config.toml
n_experts = 128
init_std_router = 0.0122
max_seq_len = 256
Below are experts of layer 5 (counted from 0) of a mixture-of-experts language model. Rows are named router (the router's row for the expert) and show model dimensions 128-255. Each number is 128 + 32 x the weight over its row's rms, rounded and kept within 0 to 255. Numbers have three digits each.
After each expert's rows: a language model's description of what the expert responds to; "mostly gets" lists some tokens that are sent to it at least half of the time. This comes from a sample of Wikipedia text that the model never trained on.

# expert 19
router:175124135147092100077117100121100148126133152117181143136138155085163133091208114163105151168077115144126173089208123147090115164142104091091121174127078094129140180131128096145164095065115133117074116118110067108119196146084131118120110124117126089210147115125096125189083103237125155122147103084130121152072210141108140149145130144116112149151110139106134183184139102100129109069115
Mid-word foreign syllables. Middle pieces of foreign or unusual names and places, often after w, we or be, as in Schwe-ika-rt, Zimb-ab-we, Taji-ki-stan.
mostly gets: " Zealand", "iji", "gh", "cest", "aking"

# expert 22
router:095091116150164115149176131149116117117102140076130115117111119166100137064123139097148104124066147192106131153187108136087135104118116101191150200130082142129179132128125120152081147123127119114125088089073100090140157174094164113125095147151178122097186180109148102151172155113162159116204115106054137097124158145188147128113169139145106147143152101109121131184124093126144143104129
Participles before prepositions. Participles and adjectives followed by in, on or with, especially census "families living in", plus "based on", "located", "other", "while".
mostly gets: " while", " based", " located", " land", " worked", " live"

# expert 62
router:148154129123112134122087115127105178126146159139174185033122195145142132099070154130097079086074191193133175044101107117057078141129117140156141133172127119181106159112122148088087075135065148086090116138103069129130140146164133161129116154103115124103118120143145136127134094123144184095127134133090133131086083107092105140133136139115114153136092124111151160180147130132127068047132
Single digits in numbers. Individual digit tokens inside numbers, especially decimal coordinates, table statistics and percentages, such as 41.7816-7°N or 20.7%.
mostly gets: "6", "7", "8", "4", "5", "3"

# expert 17
router:117132145134222110144120144145148124097122099091157155110120154139076130077097103093141107131088182108135076170139135137117116081150189107096138101099198157131133172137171191154134070109126094098112100039191104145107167155125145135113097174163122110084094099134098150165214082164183157109201092161133114118107186138162098191121155158152133054114141145148143101128137125129119143106111
Definitional opening verbs. Copula and description words in article opening sentences after a name and dates, such as was, is, a, born, designed.
mostly gets: " designed", "disambiguation", " premiered", " transl", " manufact", " composed"

# expert 26
router:160108150186122103128059090145183159062088137148112140118117144157046152174154111092141108054112132148115118179175118151124102114146157087186128095135221162147202107119092114157093110150145127100134110078109178117118099163127128133115165129248140142134170149123091141119209091153161160099135091183109123164130104076051157156144139115119100125189109146136125115114185101121135174156130
Words after "the". The token right after the or The: adjectives like latter, same, top, best, British, proper-name starts, and the conjunctions or/and.
mostly gets: " latter", " or", " rather", " median", " same", "now"

# expert 24
router:107094152180177119146083111134138159121137142114132138129064169141123181074120089096068108181056133136154196132166107192046123181116170117173105170141175147150125157137121076113072142168098132122184145071148043118110122131128115084083137150168124083125160135126133140157109093121129101056192078119131165107070153118152154136124135118147121112145081091138132158181116045122122113122098
Preposition after participles. Prepositions right after passive participles or naming verbs, mostly by, as, in, e.g. known by, created by, mentioned in, known as.
mostly gets: " by", " described", " named", " called", " renamed", " mentioned"

# expert 61
router:152105109131136109134142119156132123103110131091154147108127132131127109162124140043118127170099172137169083055192122122061118102141142141213109118186152119116142118097068105095131117191188148126058110092188139112128079124131172073206217130114067089155224201135117164107114103157131164104119134131103167169122148131128160137113133161129142093112102084121102166151127130089141089098147
Possessives. Possessive apostrophes after names and nouns, plus possessive pronouns his and their and the word however, as in museum's, Menon's.
mostly gets: "'", " their", "time", "’", " However", " His"

# expert 28
router:120183097119145152126114104136156127123138179116116121057082201061174163142103167087131141116111137141108085078131092143100154121140113139146129173144087146155123070107122096107180104119160135117127100098096120154102147102107127128120147127097157064175130134037110122143142167075117108109058133098090136119183095105114131189142121129138083099166086123154147103167144119162152154151117
Mid-word consonant pieces. Consonant-cluster pieces inside names and words after short openings like So, Ho, Go, Fo, such as So'ber', wa'x', Be'ver'ley.
mostly gets: "arl", " Conn", " Kaz", "pper", "nder", "irt"

# expert 52
router:117108113147109109126084054131104134116135193115126128140118173100196178089101114143147129174183109116144192187104108165139136076133064132144112115205115106120136173084158106119123134110187138111152123074155095116105129216150113150140083143065120137167115087112126145166116183096135171097191108108116153137087088125163158081176108106128075141079130119119176092160156157109068172123096
The "go" ending. The piece "go" ending words and names, such as Archipelago, Chicago, cargo, Sligo, plus "-ed" endings and "After" or "eventually".
mostly gets: "go", " Go", "ug", "Go", "aged", " After"

# expert 46
router:146147105138152104154151056116148116096149118080104148080104145090131141117123145192173056112147145177144143105138110185125080109131118127152155185119102128153157122134121171123082088154043139125101074063150179136107149172110131156115123139118119071100175173159136154140096175129082081136115106154119119142087141139182121119147106167158166143115121085115167101129115112105124174081095
Prepositional-object nouns. Abstract nouns and verbs following to, of, in or for, such as returned to service, out of office, peace, prison, war.
mostly gets: " peace", " establish", " arrested", " encounter", " meeting", " food"

# expert 33
router:168154141165141114183159131156143112111114125142169129154169178076115163148098138166107144161101105133113113160101082142153113125129109168135132163130148176152136169134112133068118081149103096161140131092157082129103121118128177162139154163106119170120141082100145116126110180124104102134173096183120126172097137072151120127129123143124153095157132000130060124144111124160127144095132
Concrete descriptive nouns. Common nouns and adjectives about nature, anatomy and shapes, often word starts, such as posterior, leaves, season, rounded, flag, yellow.
mostly gets: " flag", " pop", " acid", " skin", " river", " fruit"

# expert 59
router:117074140120119086147176067141148189120194148160157151107059104054062168063123145146118126166130139178113160064150105136095120103154121145097078172112108131163131157111078154071149128147065193164155162127102176102116125167124150096154083141156066141136091099131110121131134132129099115108152137110146096135127120117102122120134099087144170138113120140119101134132145168117107137084149
Vowel-final word pieces. Word-internal pieces ending in vowels, often Latin or Romance, such as que in caciques, ume in argument, uit in Biscuit.
mostly gets: "que", "ume", "Pe", " Que", "icate", "rine"

# expert 2
router:155080137154108095117119107108122143123173176090118206144091102126143156170171126147124165143128137114124108082167151101075135146131135112149147095166142178157120109149162142127123144088183134133152056067090040110127206087117101118134180144148143093083135200098128140135131143125130155080109101040144083135154118147162098166153140158155132106176090126151169103123204088107184146069153
Mid-word fragments after prefixes. Word-piece continuations inside words, often after a short opening piece like e, w, un, plus dashes in table separator rows: e-asy, w-isdom, ---.
mostly gets: " recogn", "Note", "ivers", "bec", "like", "see"

# expert 37
router:173109103162137095115104106146118075137103144073144140128097149125131163093107099065210144138087130132146169139125105110126119174149160152162082134061101141116122164129149134097087129141062134137096129154147148100100090161075165157113159131076143083127211182177065119138084053148152107157150127169131118146131124069135125113155139159133116184116148147128157080116120110130085166158151
Infobox word endings. Closing pieces and capitalized words in infobox and list fields, such as Est-imate, Conservation status, Places, Connecticut, and coordinate numbers.
mostly gets: " Places", " Connecticut", " Ireland", " Range", " Security", " Massachusetts"

# expert 40
router:122132127157112133141106120152148127088126127050165191079140212139140130067098099104124128173197163119112229119120109166120166113128171145136142163167179193161190109122165127101186077160108122101147099123130099102154140136178134195094133090132141140108170180128091136144140130131102146091162091102123147139078190119136165098164104133127182080173091070068085125148152094159116091125113
Building and architecture nouns. Architectural words in listed-building descriptions, such as roof, storeys, windows, stone, tower, plus parts of place nouns like shop'ping'.
mostly gets: " building", " tower", " brick", " roof", " stone", " prem"

# expert 42
router:185099100141095153131085084140104101083140160065131165112105115088082109134175109177162111159096126116136113102187137142122150111155104137149107123124142180169131197148092136157121170143150115074179127086219178150088129081080126097129073124127128119140111159086014137131067099197179111096177114160118127073114156101154126143130128173156175159133141150098142085176126094153113143054076
Wiki heading equals. Equals signs in wiki section headings like ==Overview== or ===Series overview===, plus heading words like List, Source, History.
mostly gets: " =", "Source", "=", " List", "List", " Roy"

# expert 4
router:160121138125199109171112080126108140115154108123139200132058157117139192129131122092139125110119161130052122137137139143077128187183139127180121233173101153148096144097164119135128172144098105120105077107148113105148160150153146169135112159207131078083143160076171079140141148157176165186155119085090108139130167138096119183108152164128107120135123065097126135136173126178104100104102
Existential and demographic fillers. Verbs and determiners after "there" and in census prose, plus table pipes and brackets in climate tables, such as There 'were', 'no', 'the'.
mostly gets: " median", " Among", " females", " His", " little", " no"

# expert 6
router:154111134103159052137108153112129127159192180075174094109035165111114179113072112100114103131117146203133162168168080151143078135149146153121071099161165143144127150126128105093105154094141136092146155165179154100108076151176094158114116127112092121117184160064166134142104131194155143153130132173120111123125145122090177121139207072131093085137106141104128066217142090137140119158058
Acronym capital letters. Single capital letters or letter pairs inside all-caps acronyms and codes, often in tables or parentheses, e.g. SALT, CIMT, SEMG, INSEE.
mostly gets: "IA", "RC", "TC", "BC", "OR", " GER"

# expert 7
router:167123123148157109203186109167131111119117096114203112120123136119130129149120076117128132143122153099098105147136054187168143124118150109103148162134149172192142146128136108086138091186154103168174148127153152133076159111158182191156136145178142190114108119059137145129090124131138093129166087179120136200083134064193129087147109154133102145177074000068079095135146141135131122128125
Technical word onsets. First pieces of rare technical or scientific words, especially taxonomy names after colons in infoboxes, such as Squ(amata), Cur(tobacterium), stra(in).
mostly gets: " Du", " repe", " bon", " Pun", " mand", " Tri"

# expert 12
router:154166099161136130161111147154131108087140168083188098096136125139158148127130110111128057172104156111137134120131126108067161126147144080145159086133159151146172155081188072135078164096150132064115126090123098123118147141120147129074092104216074093125097156067111118137167156101197071138209094122082101102100154106152169149141194118128164145114121165129131148140131128128106130105123
Mid-word syllable pieces. Middle syllables of longer words, mostly -di-, -al, -ine, -ble pieces, e.g. perpendicular, comedian, Plovdiv, antiretroviral, notary.
mostly gets: "di", " Ele", "ble", " car", "ine", " section"

# expert 43
router:147102097138150106093041093164121167105150164122147142099082133099174147118088108080070054166075153161129152128156094145074120158151120106163111152201183133143136130101121098115142122124123138120145101089161096103098064120137137128121066164107102101138175147102065145154130000148151140132143118136088140140081158127094155181138130119149134104140112117116156096177152123135135144096105
Function words, coordinate numbers. Common function words and punctuation like the, commas, and, closing brackets, plus seconds values inside coordinates such as 36°41′48″.
mostly gets: " *", " 103", " 113"

# expert 55
router:141135120113129102141103124150164063124114149065130133127101176083105140154147035101186046137101145114120114118169123122172136054144113113202100182164168160141133170146159138152156109171144122134130120054169152129125127119089134078164136124132117073092223164126133147110119152098166145148161132163127130122117162129134161176115107139171193166139115152096147092147105077169071146109099
Heading equals, paragraph breaks. The first or inner = signs of section headings after a blank line, and some blank-line breaks, as in ==History==, ===Results.
mostly gets: "Gls", "Species", " chronology", "Scientific", "Personal", " Known"

# expert 38
router:105105172148175132114093111152149117146176161115166135143167178112117169135113119130127104053134117136099151100169129168126132140128074098147116089094167160141181127146112096159101143152134182112200060036143070148090115147117191159115070107133130109136087144097127175118087086146064128153180124129038191171120118151098123123130125126126146101111099118102180164143144102147088163161058
Table column separators. Pipes and semicolons separating cells in sports and results tables, plus header words like Notes, Goals, Total, Following.
mostly gets: " Following", " Notes", "Following", " following", " Goals", " Description"

# expert 14
router:152108113165155096098051099141118153111155160109145145109074132113172154109080103102101068166084155159120155129151086148074133168159131102155103154186200135147142149102143104105155139131139139126132103089165086113113056132130145116113060171100109108141184141098072152151123000155139144127160123137097141139086158132121164170144139116153147104148106128121157097172153123151128136102103
Years and closing tokens. Year numbers closing dates, especially 2004–2023 in day-month-year form, plus closing parentheses, braces, and percent signs in infoboxes and lists.
mostly gets: " Ah", " 2008", " Illinois"

# expert 34
router:133132149187099099132133057133095141080148120133129107110125140139097184071187132130167070168084142164138156054171147173155117149150096094125083121104191075150157075126160080112092082091118079089143157119143045113082165163078172107124133125190130106133186186176150132138113159166067117160179135161150107124065150134136102100146121153157133121140132120080160096134144102110099147054119
Time and adverb completions. "century", decades like 1980s, "-ly" endings and word ends like in'land', "example" or "addition" after "in", "as", "the".
mostly gets: " century", "stream", " example", "found", "century", " heavily"

# expert 1
router:158130113156216086126070138165079097099135106089158145076136200088116147111127149062126081157080145104070158145147134158124109185121102126207089119098173103127117153161197107129099153150083124100131106106201132144129151173151165187141077149200134166131114125148098137142164129171120055146156112139083094173079203158120130111106185165135186124107129094040125158143156183145086144081121
Location prepositions. Prepositions like in, at, near and across introducing places or events, often in location captions: "Location in Hungary", "counties in the west".
mostly gets: " across", " near", " depict", " highlight", " visited", " occupied"